Below are experts of layer 7 (counted from 0) of a mixture-of-experts language model. Rows are named router (the router's row for the expert), down (a neuron's output weights, with its number) and show model dimensions 256-511. Each number is 128 + 32 x the weight over its row's rms, rounded and kept within 0 to 255. Numbers have three digits each.
Before each expert's rows: a language model's description of what the expert responds to. This comes from a sample of Wikipedia text that the model never trained on.

# expert 7
Description: Foreign name syllables
router:120140071128090096073111105148106058159140132164161132089131127142120102128088138166186118185080162141098187074124078122176097143114164124106157146198111105184125170102158159093143090129126055142105089169112075118140140158068168153144143088138192144142096141115207066138150080168134148157158103130115130085174116159072102130137162090111113191121093161141174140134133100156127172183072132144104100175096126172101204101139159080120103142185095160091105090127133160119119144097109121132129081174126097105153121149124127126111175113142126142122119155115170127160106134140138102120082060131091125150121174119108206110114162165141118170143102138186132080138088079104155146144100168169108095190097098113104157035202142118100105141127123151138180077134079163104097071150110129
down0:107075069035142112143099161149124108160130153160118146069107120149134160097141096108135128083130115110175110113121118115144093117161133140111217169172090155142094163191170168153133136118160151115173103141105127155162128136135143128139158168078171113058133083158171113143097106126070145130136096069056156116024082106131182115107172168143134176166138104122138133133123085133116175136116108101179162100147179072113147129149091177120166139103181154124083146143073130099086189179147118132109141158062172137149117136053118087189205113125094129178143137110135176133060123120100147127107172149090184108104112114063124145122086141132127125110083144113072147120172149099153121170087171066140142164119086127134112149157095152107110135114104130086140128119149152131077098057132108
down1:168138130060181094135105093142118123086152128150111159088062101136127161143081128120148056074102147132150138204148150114122168100150121149162097156100134113141123168146096142096159101139093126123155201147173145078096131163129152161140117125098082121067138137185172056091133134149153138150162124145141119119098097131089072158101065125131146131063151100159106094078098157165114122103123104130108123178146111123114113147188060173053107186136237111089116135117122090092179105088097096210159142124090101095114068137131072151138099087095098123078163123092123167115098109110141179113118156071107104085069134099120110132177120092143151101158115131128054182117114133107127148148122129135129153096098156151129102101086110140113109158074126088160158132096114039078182098110092113
down2:146091135159187064146074106172078214060120118125063074123172141151195158143131126078094148125102101111120168161093120141097191082066113099160128165117205120093134146133145151116097191060112099118122112117126122097107157187127112103126123135095043174151073093116113109135162095107131095134161184147118172079167169103167097127127112162146143165080148158154167160101112080165140083097125127140131071174150107128176133138117108084120160108091178201102174165103107139093151143123091159126138105131132139164128093075145082112136101093132185137131070145176145155141168078149094109122163089094129135129189113168139132079198150100149095210142123114132112104176108184162114094123098123152100153121137108063093146106105097153165137170099108116138146076112110180136115157114143085
down3:138086107131062139144182152102156179182092077155116137126112107167144150199144170072127111188145121129135118079159127151132096138108182077129101107094158146127152113102157160113083204151077133142087169126143127126093098173139174161127112113148151144114138100070136109107115157140140097175193106084110080130076148118095093048040094133162139141206161204093185128158147143121127151184101091072130155187127127150141081192133106079141124139096129118153133141168130141148106097111133080102167084086116134153182118155151154045060149126100127077178119069121139126160136087156141149085104066169143076153150084113123129121085144141114095147112145121176125152150108146071158148130140101118158135145111107088123112147108132163155100122128148178163130114089138087136101143115143156
down4:090112131057168132189112146130113092101107089122124084111185138137104087103185112115119128109078116064169143070098141147090109110116111114176184084184146153118101099090116168144084144088167138085122175104173096115177143166148078128070046146091187096119151087104123135172162127125106111129152123064153138088129145134114131147091141139147168112148115225174111100101085087108177168081105126065083097188126192090110115099115185160120094086081121103041061187137098140119137117107143181148077095156094108094106134153123141176149111092132154113119104078131107134126096083090108154116119166135167122114177074138113125122125113118159136126082137127105110113135108128175134124117107134153132144076154205158080105167078094163144099109130096091087087176179151140119082142103140066
down5:077173133134131120053204135109135109121145143069124127136173141118119134146064081074115192089104079113144166098176131122080169174122123131193145152100160115150163136101180124157160103131164149138136154115180134118122122152101104143119067135177149098118129112102174128167125102119103117098109123188129158116091102130084139149101102127128168123138139082133149083144143171088097114174120144128098117195099153133083112128116109120098177144120088088140040112151131060170107144108128108109154102099166140093114102150129121164117162189139157151101202077101036201096116127100126110178157132112105108127154119134102110090119167170138172114104172103198167150193104074136111153159154088123151085169163146162113053109110072113100155127133110161100101169156106137110170127081132179
down6:083115127138140126160138118143095143114118152158154201119141083145144098101133086203120138155106106111143118177201139131129114116105169087111162132093179160140190070106081118123136088140168136128125118132146131134155157085124056164129112112130124127143108153131160123100152094107187125176118083142116076167191091152120172183136146097121135102153163122157134065129134140138092060136152091082203129083064165160133167144115122108152169161184140093145132112129114120078147168078117155163102111080057173141137126046177117127176124126074147099140080162116116120082137098090126125140120124143102093155156140120132167111049106132150131111072129124107157113134166148107152086088145092147115077098157092085099128125130122096078103159116154091172121137151131097118186145139094148
down7:141121083143154150157119119142140117170052085111118179137174176104149220139211147152091160092100111126107161097103134131107113118118150134133109159129125092117126160100119087119093109160169116064113165178103108128139105084150065109179125142145096133108139139150132167109092113155086105068087082149203113061080098147177109104089076164157140126122120169080085143108083088122103178114089144119071087088084122115032115172107171103132177055121145114108137152169127131145103140147121110122146118145057107093135145067112150154131090105170169132120140053079139156115125114109159113111098186112050094172154107143085144161125126129124143111102109139161101119077204156127114153122120135063128171149116167116087125110127135107132129172115126178116165133107126134132158130064076104

# expert 4
Description: Quantifiers and list spacing
router:100139082136111059142078097165098120121145107159181115132094071139091132127109177164176132152060161187145131131136092143148096155098130093118147154159122166165089147136107148098160110174115143110144088118139171174110168148094129200169161101108123081117098119146163112176158154136123133149150106122113090124166101124083110162151173127084119162104078171136137091151100146152181176175139151153104132167106090189058198079151136101138169139130147150098095113080119095159111146088110137064164101186137122122127122138179170117174120106155149186161160132116141167167098141115112117096116071136140120136111178079127167074105138134105114173088147116082134143139111106116140102169103153150106106174140151076149100063116168098107119148179123140088083089119086117096137127120109116
down0:114137136174149134176144106130124062105099092154145112104124128092138130089153107078141132177117095123147151085130122095154156120155102093084143146152201168085123147153102175152084130153175095211136089146150107114100088079190153075153154153135113157111155082142143119111053141111111091185111162097148148089128120108149129104089149178120142097059117158122135170096157156169115165195097174089148193187112136113136098150131136153091135088130164136152117194126108145160123129113149103104143149089054124166121160151076137061168145094144108100155123141105140121100134173099118151164148132149124148148095057135098141196152107151172131073090138152107131169203140161163136138177107082122145103146101065164198130170167180149099115067094145101063162083130043197110121133155155120
down1:094115091135125075069092171073153084106149174142171120130105119106105124130134087125143095124200135163093107101042123116110131116168087119098157141129110165092088094162145139126116154171167132084082167191182184029150084100174139086109115100150099162137131187080149100171165118068103095104135088126106149158166185136117169098139139170155154120138130152054161109086159097145094123147089141147063094154182118137094120123086140129157117165115042177092123142140197098038139167158132147104074091145143106154154149125137077127189069070157159067113153190126155161127140104132208082134089113119081124216116137150122104073112093106159159121126089090154147129104178156124129173132102085166131163134120138157126084057137147098125168116112124117109099148098156150127172114092134154
down2:097077123129104146095096180077183217084141124158148110099179159148132146132161125116129103156105155153138112157211127179139073127150087138141125116068101145152114109110169144168157184168131172145134180118124061129128091102122067069124179132131085103134091134140162147126099171133140153122098136161117099083105160155135106153135184063117144135115141140158180074229140078115113174165084074127062168091119093069173068094103152079119174134098168169117132144133128139145155166122157177130113105199120135082139155174114101166149127156077131105084111153124103130124165088115166127181112146106104141194097136122138095126109099148117121113095140131090129148105143133150172103168121171147146146176100208103158104104206151158197141184168162167162108122162096150106123112075110183
down3:125133130102094125105067167125121103088128127092113115141105121143092090107152118111162156109127153111114088137108125120174147103083152145155151169132124086133102127174130092221118124107178118155118098123125110112152115069095107091123098091161179165153131136138113103171116135146117161134155144184158138103133125084145144103157135164149162102122155155134039133102137155096151135082079134172154060087122165107087181115161207142121104146193082097119152178118174143121062110164156185122123145079129090152139099105150146155026125151109123092129117148114103124096134150087117114143133128148135112134144103108076110098143101113130124164114094158126108116094102084121138066116163142107136082136164107155151142146132144104179133120157148115146152160123194179156165129156165128
down4:095112113161120151108138166136190118161091162104111159073135108121137077107187184103111101169098118137151128144120143088177125152158096111115109166067134124169163156168134119157141157096067057146117078165128125219152135079169057085067097174127089071152148132130103101145166076133112176144179145146089121123087151054117108150140118169100160142105123093102108108095071164135105087080099158120122139147106061155114186172136102078207113084069111072155120110083053158078163099175187131098147148122141170167141138093072116097127127188188131117044123146149138126140159165144087166114167113151158107127102101173114094124182126080075071188107215144102165090135172135129066098143165155107176151185106104059143173179091093111182159113121147094146126175100143144115156152125133068
down5:094099151111111089128140157108103106105162118146131107146112196079132153128122165132133132105107110097106166105150172167120072086095077076119076099133118113089122169104093143116138124127127080092153128133151125141145123089135089117148093143152189096204116158112104121093139152097096147160216067088143152141099163183092068153160083166107091164092145177079123117104051137042154137085110111138132114095189100167155153149108167144147083149147116155154147112114130120136177144143097140122128133132093170170105121096151161124207113109106180151102188165171136181101089101102148108160136122100130133074061149101085115076069168183138149136152094095180140140122092128149105176123058135151146100172145159146130068130126065101144094129151091163127096157158122115155199130140095118
down6:135145047190106131148174149105136167094113147141211103175082125082163107086030152113173124131121163170117103123132111185144121119180109126156094126157172105120122112100114130197121160135172134127182100115092145163161118073129140154139124110165124149111098127105099113149120143091108085126132160134114090133132115139136141148173166096085111123089173104186138118184135165186118116137118072112103120104125171088116065150100116138103066112160170167126104094102174156073126146106176096125197140155178127175115175180184133105180132096107137094118125083139149125100117170154154168142106108211140112139078126064093120122150187096141094096157165050095158137097203135134132126085091119129166106144116135124157141146174192086131112156141153039137144160135098178106187171174106128
down7:157079087094076123101111106139189180077131131107112161125125116136102115171148104151094167129146076198165175135097127159130135155155129111114103126102114173155152145179104096161109090137200102171188190089142069157115118119177130125116115075105103165114132111158049093130153157170215156110167154141120111130129108113172119116139126102091089071109142081125137108118147097099143176068129167185152119148119105116155156111089168125105102117185161100131144140157072099155105106068109125107101062081099112110133106097103096148126148148066097126116120173162074112080079146184137172176135148163169148155132146090133142108117174125212095099157082094158134136171159105153160124068137130110081131149122116096152139116122120151151116143094112124132133107167165189145100192108146139

# expert 49
Description: Music personnel credits
router:161106105179107134104102135143126072181154100135153101096097081124150083091128171175137118137134144166099147112106096085138072126084119078119166118141123171171105168155159130085159134114125104107128080190131138174147136130127174131169170084102120099118111111151114141149164105180124119131130129069166085087173096081094111180142142116108115120114143126132134085224159129188169119128141155156093108149112099169115150114172126097143104130158141108128107033118126109154094137106123140107151088150111112106186104138179181096186121169172183173140081135084125130117130085097122063113122110161113133135099184123149169127104129164107099156088177153167172114176087066165153153138110121122109113177094096141126163103140156107111124190164076161065156123144085111091110108171118079
down0:179157137116058128113166152108124167114094107171149146078161145058135124118123101106112163091129084157114119114180170173153152086149187126148179089063159156068165151128170114094154089116130078153143191109138169131137119072227152133158143151131126102129115086138079112098075126145132143161193202140055164083129138114121172081124128140114149103116130155125113161083133151083127092115087147134154090086127094121121122166138122088129137169108056123199093099058105090103132118155125140146120153129118095146137093158130103137146101139155126154122070110097138114120100119099135192138112076096151106115127134123173197110186178131179204134132166083089163092147089180167039119135145154087119141107129140149130132195167147144169048162137131109114165046148127162111162115146129127
down1:113128103106130099090148162102164130158143123070134104128162125136106159150173186155165124130140098097121113118141110112161114147114106160154150137080136097128178119152110160154056101114128112148133132105209053159113146135120124102165076142168157181218177099075135122160086097130125107125133128156147173126045146169099113148119109093085152126161137150111088112093054171077127126096143151122145144087157130111152123122095047120120166137192183157071104138110155117069157162123097130108124132161132118142151166041108096139141195098099190107080195165157162159145168149106156169121097107143138054077137113104104129072130130130156144108133115080126104168076092156130119051074051144176086118142072151148145148155095174147123058135148088178155134164208120154102134102146143147
down2:138113120136134121105074098101145166096148140147151080113122123074109112130119119179140090131146201155045116115127111083164180026137106060161147117120074121166080112153121081114095124120125125133116085131124160065109127084113114091120113123116176155073151147126086199126107159169123169112101150135085105089142142126120116135135093126087106158158073156048112142138140090115086103203181130119141100131098095139164075083106188119095091166088145138174123085134144080131131142147145107139120126109144103134092121129079125103127095141128141133072099112123095182124157092121114171164121120152129067118118112106174086126131136116085163000103108145163119130144146154133136118167193053129185095123153167117114170126113124150137147107140108154084145081164096147149145090085136168
down3:094153110112182144161153132151144115117124141137096048118116154130193048177120174112162169115114129131132090058086110141148132075073095123109166138099142144151143141117152147112097122098160113095113130146162120081163083114118135111149141135130186125133185138136046132140168147124127142156096158141144201096098117170156114101130131135165120095170117132096164123095093073153122110158128093126097144097143168131104165122088166112144080108125059156085099084116125137152126069152145107113077129140089109081149139107139098069094163109097114129130067108076050132188142129106170164124156163111173114072095144143199114153100101221111152142142140133102204072178097082104129114135110212098076122119139134103158145134169121161130127129133135161179151109186134124158120125158132110
down4:124115169138062184148108130087115080120128087120103150121152154104138139174148146075157134126117167158097102137142168140099154101081114159164117130174138154104182159077165116191068129130133140082157141150109119191114159114151129125076160098180106123164107071063118111144140133130104115128157171170140116102106161129142113061131077119120122152127107178087147180167119119146115109110097082087107124039133133175098208161133127105101133102155127148097143116089126086110173124162083026159091124101122120137125094114137097139164186121138154102153152163104161137154134127091156125085116164139131117102165098138092178112173164134097209119116160161102114124148067169135168204143121126129108139160139128159120133111111153073112058158118162114141130101140101157124174120171125095
down5:078071140126099151118117097147151114142209100081135118134062151173141083145155143148167092068103060103153168203077117099118152105081142153151122063130098102123104158134075140122134112118130151124089094128165151169115152153131144137132136134105137105095072080113126137151103151113171150132170213161102120161118063170108159063112139161134104078121150126151137111181116205095120127134093150129151112148179168147122165051120114136114103140112185085140134158133103133085112111174069165158191112112116172118093101113052129058149106120208201147141192140109119122146097176134040067113118120109160142122165145156114114127061135068108132095105105135135108135110163122099133175118176119107123176138110140067120084156126087122122066142090197177138108149148130143102139143135151153
down6:168108131148063174118082169110139135067031134117106190116107126099110130146155134187159054097177104102136116157159147127143142077126138161075182120133129050116142142134157157151139133224097169142157123169116085168157089076107064149166141187106182072097140127093076162166138092148115143133142140143124138212121154162126182203135109154149156172160158070101134139157082072115143122146175096172078086065198140116146142097175162129167147105159178117094172135069067137150175095137072106156107169097111100106135195192125121094093142088119130162178133153138155099164136141065135130037077117123131126095119106103162163124099116081160122165143075107109116184127131170160121097104119158168110141173130115159122120120124114073115165094143146136130130105120166085123137153093115132
down7:154150114128141037096110195118087128168124076116142100117095157124149113127132098131144123158186129090132134180102090157137113119115114096123121126186160129153150144177116079134076133154095119109178153106168136143118080129090136108161131136148116084106098123156153200104114116091163117157138095069148095110086123143094109119082169185127125135161197149154197165167141176123115148098132093138108159086079151124175043224139186051108163115156166167135139152161173135142072127141092150167075165126126101131126144142128143196194142156110125102168095142162106158059102140126137152128148153189182076161119116178123122116133070114088149133123146156102148104092075161130134170132134146129152105162121138094174160104128164122154103100087186136104113132133138109169106255109161108

# expert 28
Description: New and broadcasters
router:071124127146120102106082130154129097147154096153148125110097104127044092091121143182150152178089172115161191123072080093165098123151130105126173121155097142194147127167110098132163096151106135136101106171171168189129151135110133159139157122126162085123121068161175124172126105183144119132140067082120090126177125139111091135157148124092131110111117118135129093187064090121106135134121119157086128122099102222085161079139136143123121177127150115119114115076153186165112151079080128098165110169137109147158111134096188148145126105185134173147092143066147152149083106141086098110100089142123164111110150129166159113114125137092102111086134113078167106169074076087186188151094110142090068160123094116105199136109176099123091124140131187134132103147086168101117057175127093
down0:075069132090071128082134106118143089167161127106121080130147121153141097134109142104114129086146140107109130113170115160134096152136086080123049148085149100074149108115125177084143095181134172127105096102143108115175124096098134147173067139103113132087090130086113139105150180118116107156179095177137122190145109080108125162125146139091137130129150168210143138170133116147204129176133107101104134099165137163135136112118124074140142090139075102103157149120087139166142103116113177156194148113089158089115115178149162067102079065145123122183123165188097115084140130160105111040147110172118181162153171105124180145090087159123129189100109141087139157121095159019148135067170153133135121139170143080112095058156144191089134086115143126125079134206132139129109202169098173
down1:151116133064115178090108127114148168084114079133174134134114103165134121136114166167136190171161196105116117151137068100111080126063154149073138170113177140078154144177068129160131129159176121121165169125155173061145093144125111123154139107128143110128120115128071153149146120087112127155096077066148156093079120098149136138094101162142142096183098129114115092146174133107112141148111157133170108099138175143114181147135097158071185179183166098149127102106098101181140131163079145185095139143099147117119126106145160077084096182097145110156149168136136126146149178114180134066068127118146102118126046152118099035093111149186110126111120167127116156113079163063132110053143091131124062146091206119113165122123111118112086146164137090103141144162156123167143128052118127
down2:150173121109133163136133127121113102080131152141159135170095194145130103182045157155138167136104095105150123108134161141118083114127094183218093119152129127108122158171158175103132144086163163145043196152115097118127164124072133099109150183115163106121123127147054147154179162171138095123097162095111123112152117123154138120106134141124180114148103174139119080073126111090039160142067195124121162133169120103134110150159094137142173113142101138173184112066118132111127169128142138095197153105104143065134157132132128142148129113151197140140147151157113176113107138160163131175187107112134104102066091073103134134134154148101097162157144124091113106081185213162101122124125127099102121114101057150167118091161172123133128181122097152120143136138173085096135157138127106
down3:126129098112177095134165137141151106120147135114116130217135149132091112092103162081107208173092138081148133106160140089099122158169120151132134171135146140155104092105129190106136123110103160109097084125160078116112166166143143134079094173126118104120125127154037124110085072130115126163128136131111185083125110077064107113104100119130110179190156198126132120125092083144143101143100144109074140117085150158114110106134104133139111113085169154109148132113088105135169109159128088155118111093118127065117114126142104079142093178164143151147092189119068136174103166106088138117119159103100142099124111088119120107097163131138095126143124112111175116126120106113156130116172133103121158155121152097113149163143115123118147146137130120139195078160162149145140111172141155
down4:157153122082163090091135178169124142163124123107067105123137100137118125072148050086134136146117098123170127080100150149118130166124112091173109101111079149099139154136135160143189150159144109085042158152100153160132080176103136089210098123117137146128076139100120154114145137118067153155061133060080111169123111151170116111153116234085133152122196158134147138114129144043190112095147070089098129145152132150121083166117142140131110102138123172120081098120093142108140126144145124106140134113131113163151106179088107170038124088131211137170101137125153106123180188086158125139163149112133160074136121139124152133159091106105123155153114135152128206122151123120118157123142171121156180101159094124172159146134102095116066095105106174159135159126126116111153184138094113
down5:154186097171116194177162074127159141132140154104150117145118144171097128126116114104116081120128154161107115137155133163134106144143121179149133133175072136141139183129116159204157116095166153184069198151147138137139139090070087060120145140157108122122132129172139169079137130110152086162119089120116154122118133115072084142146131093139125109099165150185107143142157173128103142144129174105133148090152083106151096160131091125151159132167136115107130099148057123089106150157174190091153111116158115129140151137112121146169110128147167079143078095171107158084209097111157143171106171138093127134153120133092135132086125080171174156158235186090188112086149166177111117119094139162116153163138122116123137134155138179081125236069134076100111191123082140121109190111168177
down6:193137147114178109142112157120138132118082143169124098132159171153072137136095110093147148110043110116160137083122149128144148139118143147091168115150142164173163088068152145133113122146118150034104144106112187139121131125174140122177154193128195132129111071154158082155120109133077105112158136098120085079074133126128154146159138157136163121101133144107193109168185117140166133165154132142152069098085140135121149159134126116119187131140057091166126140135105130081095175139141150102146073101093162093139103114166078155096120091125162092130101135098138076088154098125141157126238187132139120119094128138112123068144179130093156076098086165099166108133120120153068157138154127159089136145129135126184094112056118088147125186150063145162138106145188075103161105122077111
down7:149070145120138156141140130111066152140119188089127091110132090105092173057141090156101117137142117144127133130106193137180198035151108100149181147160089145102129117065122157133124117169145090131166163096117115107136133135106110079128109095149161141129181097079168160168156145138122078169089161175114138125190092171125114178116168152135191111127123130178117102115141064153161157166149165089163088098097172135161116054099194090128096105090093125153126141134100119085088090104128140127102067205149096159144112125127101109167195132125103102075110112141176154148138124189157170136121129146149097133079113109115125044161085083158167131157081136080114107143141159086048127148162142082088147169051125174091173099086098105169101107126116092101110199077107093081102184092100166

# expert 59
Description: Foreign personal-name syllables
router:123165114133127094133117134149118128187158108147164108125101105154107131106108201142182141159110150158098157099116111094214088172127131092137159127154104160162122139150160149108167133147116097125164109140169101139175167162115138150148158070122171121139123110115179101195160143164148100183173070077099108131194090051091117143120130099111115186121072138173161104143080112201147145195129137165087143159135111156108190102151138099132146128202108159091077138104125110139106154116102148112150051180188092129133096099142144121115150134133108138184113132101145135171091101121146082125143081103101157155122154120170153109113138164117142176112139163200170087148100101145177132157118147167133076136129112059140136063143176118098124122144121121085167091133094132104124126160134136
down0:115167153140104117121133138144117137131144124142131109173077108177124113085109129138127132144090115105109099146166077102110145133117188234052133091120156148162153118172153073133137140098123136124111097100160161105120091125113144123161134077169177133137103138145141173116151228085132080068201153130176144134085142146169136041188105094108199087121109114145059106193178095082141157115132137099152192093121167088114131091130154108134097111091111063084118143110085136067186148142138148074081094119171117128118160146165130127124109122135116072124155163150162084094120111167159160135089147149135139146098114144103157123110133125165187134125112109167150114098166159097092098101123081103132165112105137093120089177125146131139123085167128114118135116169115133108049082121145156
down1:086139150137155099191088186124073172123108142164119144165103127159091178161148180149098122102141123152152125120097058152205154114071111182167090154132174098074124071162140132135133083118154152089164143083131086110171152149167199110100140165131106168099140121161188135107178166147154117116159075125148136155115085109128130082153097178096123142138128113092162102173190063126168120158169113150183086096200129122107115172114109150132155096127130188129143100133152127099113139084092136128143126065137113168103160094036118083062105143131155098146200104124171163101084127070152173093137174128161154123130136083145176188182151168135063147105087137131072182111106204099172137105106129118140131141093165128154127113180162127161144142159106155102123122121097137052075080128167131
down2:111167127085124086098138072167171116112138099085141173137088145171142152137115183114095164128092147103159142165179070151122167156068102122103147135092186130109151133130075146148120122110086142161105091155122121067148124170107122135115072112132166105131113174141110115110152150188055150158062120155160092102079111132121091168131098127098155165139128145173150183068074151148167063183120110161113079076156083126126094106158087145130091122111202051128079101145123077116192136117115126129111123202111094104143143142191113156106147133087126083171162081184117073160140101117172165154120132175103103064110118135079140125112148124126146119128134125107121155167152129098138147132162150115163155119146119147163113132106133104106150171137082122187068139114110099127118132133145131
down3:134102062145178156172100073087174121196140072097123081113149134136153123163123133110161147089139080074069118140196114118119139129143082118149167105080189147140174118066123195120120151096086086073131061074144184113104124140145139111125116099106190135114144133140116137113147128102109088143093123150146094123136120126131162164077115108139130123147156151114148106083201093092095134096137108119119122135108127129068093036115047155128145162131115118152061118085113117160148130077078118170088131092097116097142102144159122206139113142096159166123106141086171107165180149251091066132111091105153117085155105113138070128102114131140129093102185115171143142072145071126154102115211098151125086129120119159100164130152138078092136078150164155173148120164121112176133200095099096
down4:143124144157090053095138122101107129165123150121128137111147131118117064114175170154166101138183113101115139140103213156136079099104090123135163148098139139141169182151160105149105129124102129158125093156131146175138102151151113125121148107099096114165149141114150206161177131186203140084114174078131074113132170072138125117087129123140200140217127129161117135138119175121087155165135107149100167081160116115151221103122075119127087074187139146183114121145133136117123177184142149165118136151142081177110153130110099102096170179130085132104144127138191112164142095079153198114143130163192125149115120122054151127191117125143108165095108159062114141154080160189191167112140095124132104129107142137092059118148187115190129176233173122100119194079129126140183164154118124
down5:093124108139149059179149193133165078106105084139066184110084141158205142086063088131115123094148079095153150146096147142172100106097120114136157164110161153087146144105014165147119114017159134158108157051103097146201127135154101110100151143105158151111120182088140157180056071197105138110144152136093137116128153143135139128184088117175199092158153108100150093130090081104118118151116163129143124158121118130128095144086102154145103106193149097177122136114157101067093112071144120114157118050151126090129119131042133135122118122135178149115113136098171151206121112118106161145127174116153080123099142111079144158159084164113104140098107108149128086102115148139112109135162152093106169193171130158071167184190121129115118072099168115164099190148169150097148090139162097
down6:133123157205091134148109141170110071091151132123120079125176107083071167109112140108087174152055122143123132073127130139166149149232087088074107184153175062146161095103163115103104132042148092178116101173087121069064118102139061151122150145110067111138112143137109131159145124156162120127130119144100148102145154124157059153118166158069159106165129124145133153097099104159124089173192086162101137125077119128139108142124194139128134057059146164127083172137118139169082158128100151144081140119135108136113177035115142175089112160090124101165197145159115094101105148130121146096112126124153142209102198093080097047153149152176139161143203118059093129090140136096063119147116150139075148091092127097214166160089179188128154132217126143083122162128172146174165123129141132
down7:166147082143099080128116132117110158124081109132130093140152131153183182193151155153148122101198120136126123126115106099158109140137141089131074103186103106192128131047142117158092100191117121154063144185132103059140149211116162111136195094146096145116148085178111128069120173147086094104099093081071126184166109072076122056123115089209121117128109175152097129175144127153136128096154094128097164095116076162119215100142133139165144137145116124124138165093132110184103126155149137176176152122205127137097169103084127080116108161152103100111126033159149127072113101170141169142149156140140163168112127079100146186105135163110103134107163072132074183105174133133120127106054133160169064158104148083201127088145162096150100112093155113117086160134164166079140093163150079

# expert 57
Description: Foreign name syllables
router:059157083146110094099179136135120116096177108142127071121074115126132141113111181116192114148107129137112144137118117097130086162099110133118147137135111135158086107156130216089166102147131060113082113135139105111121146155074182142140176036081152136231140146142162112177146127179148134161169140123122121072150127093102082150123111135108116162119115155136110081171099123111100132133115104180140114157118135146131104152121154086100139146156135143114113087118182213133134195096109168139137119188142115123158073106168167119129127098171151118110100141104160129124105093102150113153121112113114157140095149142148180056091188134097072162129160109187170116123122105133170125126067144158120113191125116144125145074167120126114073103163125128134184146156095138155078143149139091
down0:139106212152144195080135092190106123126102064112101097101163188094102089166121150122124106104144075151127107090089142140164124123132048157149098098123105120144155159119107157143118103132144160184124068187102091174097130143123049111117085115149166147156091156064112061125146084110120136125060092194121077130126123150150109098117090144122061160159124140158096158138117119137134065096000081199185170115066102156142169164219108154130143100129114160156142106161131151099105114146075063126123077115143137188114156180081127115148143125100123143113111132133090091137149182172146127120108109166122144152131123121164092204112104092075100118160165168115158171136108115142129138089180138133089120105114113122125100123118142148115079115130100113178093093137151181147092123150144102
down1:108133156094146081132138138188131124146131075083143139137176115111143146125084139140139172100109166158106104147086105161105133135130152094117104125132101116187112040165113186121133130155104083120143106118090115095129124104122146123092151085098175113122149158127087078149073182150148103163080179073116057127102128162138117094074134190107122161088133075117098127165118159124201111137067093109130139102151083148169116158106104185083088142174120176085063111138153203058138146186117122148164086146073130128190084092129081115114124151137148155141142122085131134105155125225127132127136164192111142154127158191154119172133117150082148128138146138145084165091116081111076109079130161123127143088098160142121127083077140195139106125078117146158102108130102141100098186170068140
down2:149101106094135120129164118171164103079078124120139148196196083119188121033103144137131058080108111110098102136106084122122123078118090175119191085178108142164140139146131160127176140131103140109138042148138071140091115138127123149132142088105123087135069096109108134079158146147122064070120080142065129098102167101185118156112140149142178140118152115114079189088086128143142170113102171127160141096169095069118079176124125201167106100134106175107142129123172095181121171118221075112160131107130107169132106179149095106101072086185130123143114091185110140109121106098130165108116187122149063150129113139139094117100125138126162103157124133105128109086089116133128175163096085112135074092118178155173129155063197145164165083116105153134053140160094169142113130119095163
down3:120098111142157141098123178148125189094145145128139180203183131096137135153126121081166149167130105092164162145087186162063125120146065058160099114187088142096060100124126121105191136086121111153143100141130108145072098126109079103166144117113140028117139152119126114129218144088103153160065171130069166148099129137087118063094158159058077135110140065151104130144150204121103095165156084124112088128154123153149118185119139103091168093091132136111063140143117134167151129102166077079123143146108140170180153145130134132091155122093101111206091117131147165135139114175121066088117147200082172173158141120107090124132119137154137142150109120186120118142149115130149099139159137150079111134136118152091076119122133122135161097165178193146165146116133109077135081125098159
down4:152191089122155120102091081083168091184121160141160139098175111082172128172103140092140182160130161130159164132140180100144116161212083127182129121143124137090128124117117190104151103157131141183203123117160126135125155072179128132096114103150123193116085164125102122108095168133110135105093138110109144165149126164146112168136119164100113142081179133181128098149144142138170154123124139120118132151161168148126121087128156106119116124160131110100121089136095097119129165208097113141136100073066113121102136109184112127117124132118127107094168087105110180106160097140118118116105049126150121135138129105097105108108134144152148119165086198132142103131117107078134100098148110066112091128140085166144018178159094122129117144144135109104193056062115109153160126114121150
down5:115136145105151068095117132164142157170092089117092127132166114164130195120125142126129134122110121166073151138138129114137145068214142135114076163166153155065157169139175089108092140072117169160089099193141102095123147087108115096138081180098113157129089142173176167195186173129140185092157062122100129061199136142131146091125099168093070092129176145099127070141141121106142060099157109152098124166119104162073168136140188147110189147145176158183162167117146120129091132130095145133153181070147176128136193101087079083113095102146178124116174077161152094152133060095149135167178165098147113140124154094114122167094131192138129156106106131116129149136152136190163104134141166165142132096054127196109128142129152149132125131078126103116122127131151172138152119126102137
down6:106093166120148094101128151166082149151142089152130097152100095175106128090150095133098154137114133089113143154142122099174100098125162139098200125107152085146177135141125124153080176208121105161137144127113160118156189132150157081138125153096132132143115159110148115060104132144193127136094082154164063123167128118142148110147112165094044143083107162119112192098051148154159108163099108164122122118155141119130161144135166172149184172157142162098149115146146166112158154101152117145104132143100117196144113073103186166117152144186172117120097089151105138127152106099097134206130125152169142229106113108060155153155119116178120088150126086088186145125128073115091131113097130098087168035127144122172094120087190133069081145097148184138117118066094156152152099085083106
down7:158198160148112082123070114109125156137127130149115108092088088087124146146159177149116127097124068120127151122123135144152172160150093121181147123146078148132067172045129153075100099154131110155095083129153151076139116098148153157129120165093091119123077108143133127122160098123129132098097097100196096133045124106129143108200106164120113129131164130132120138082169135099124091057146079117118179124052165157142159136102152144091130126137147200161127109089139132107156050145084110133169122093103128170122116177179088157076128164171140124141122111223122105123113097090123127120148153100099110127164147141197109147088087119154129120082100114199089127118154162121181184123112090105183137024183139101075167062121095104150140092150161046146183086121154167111088095139111132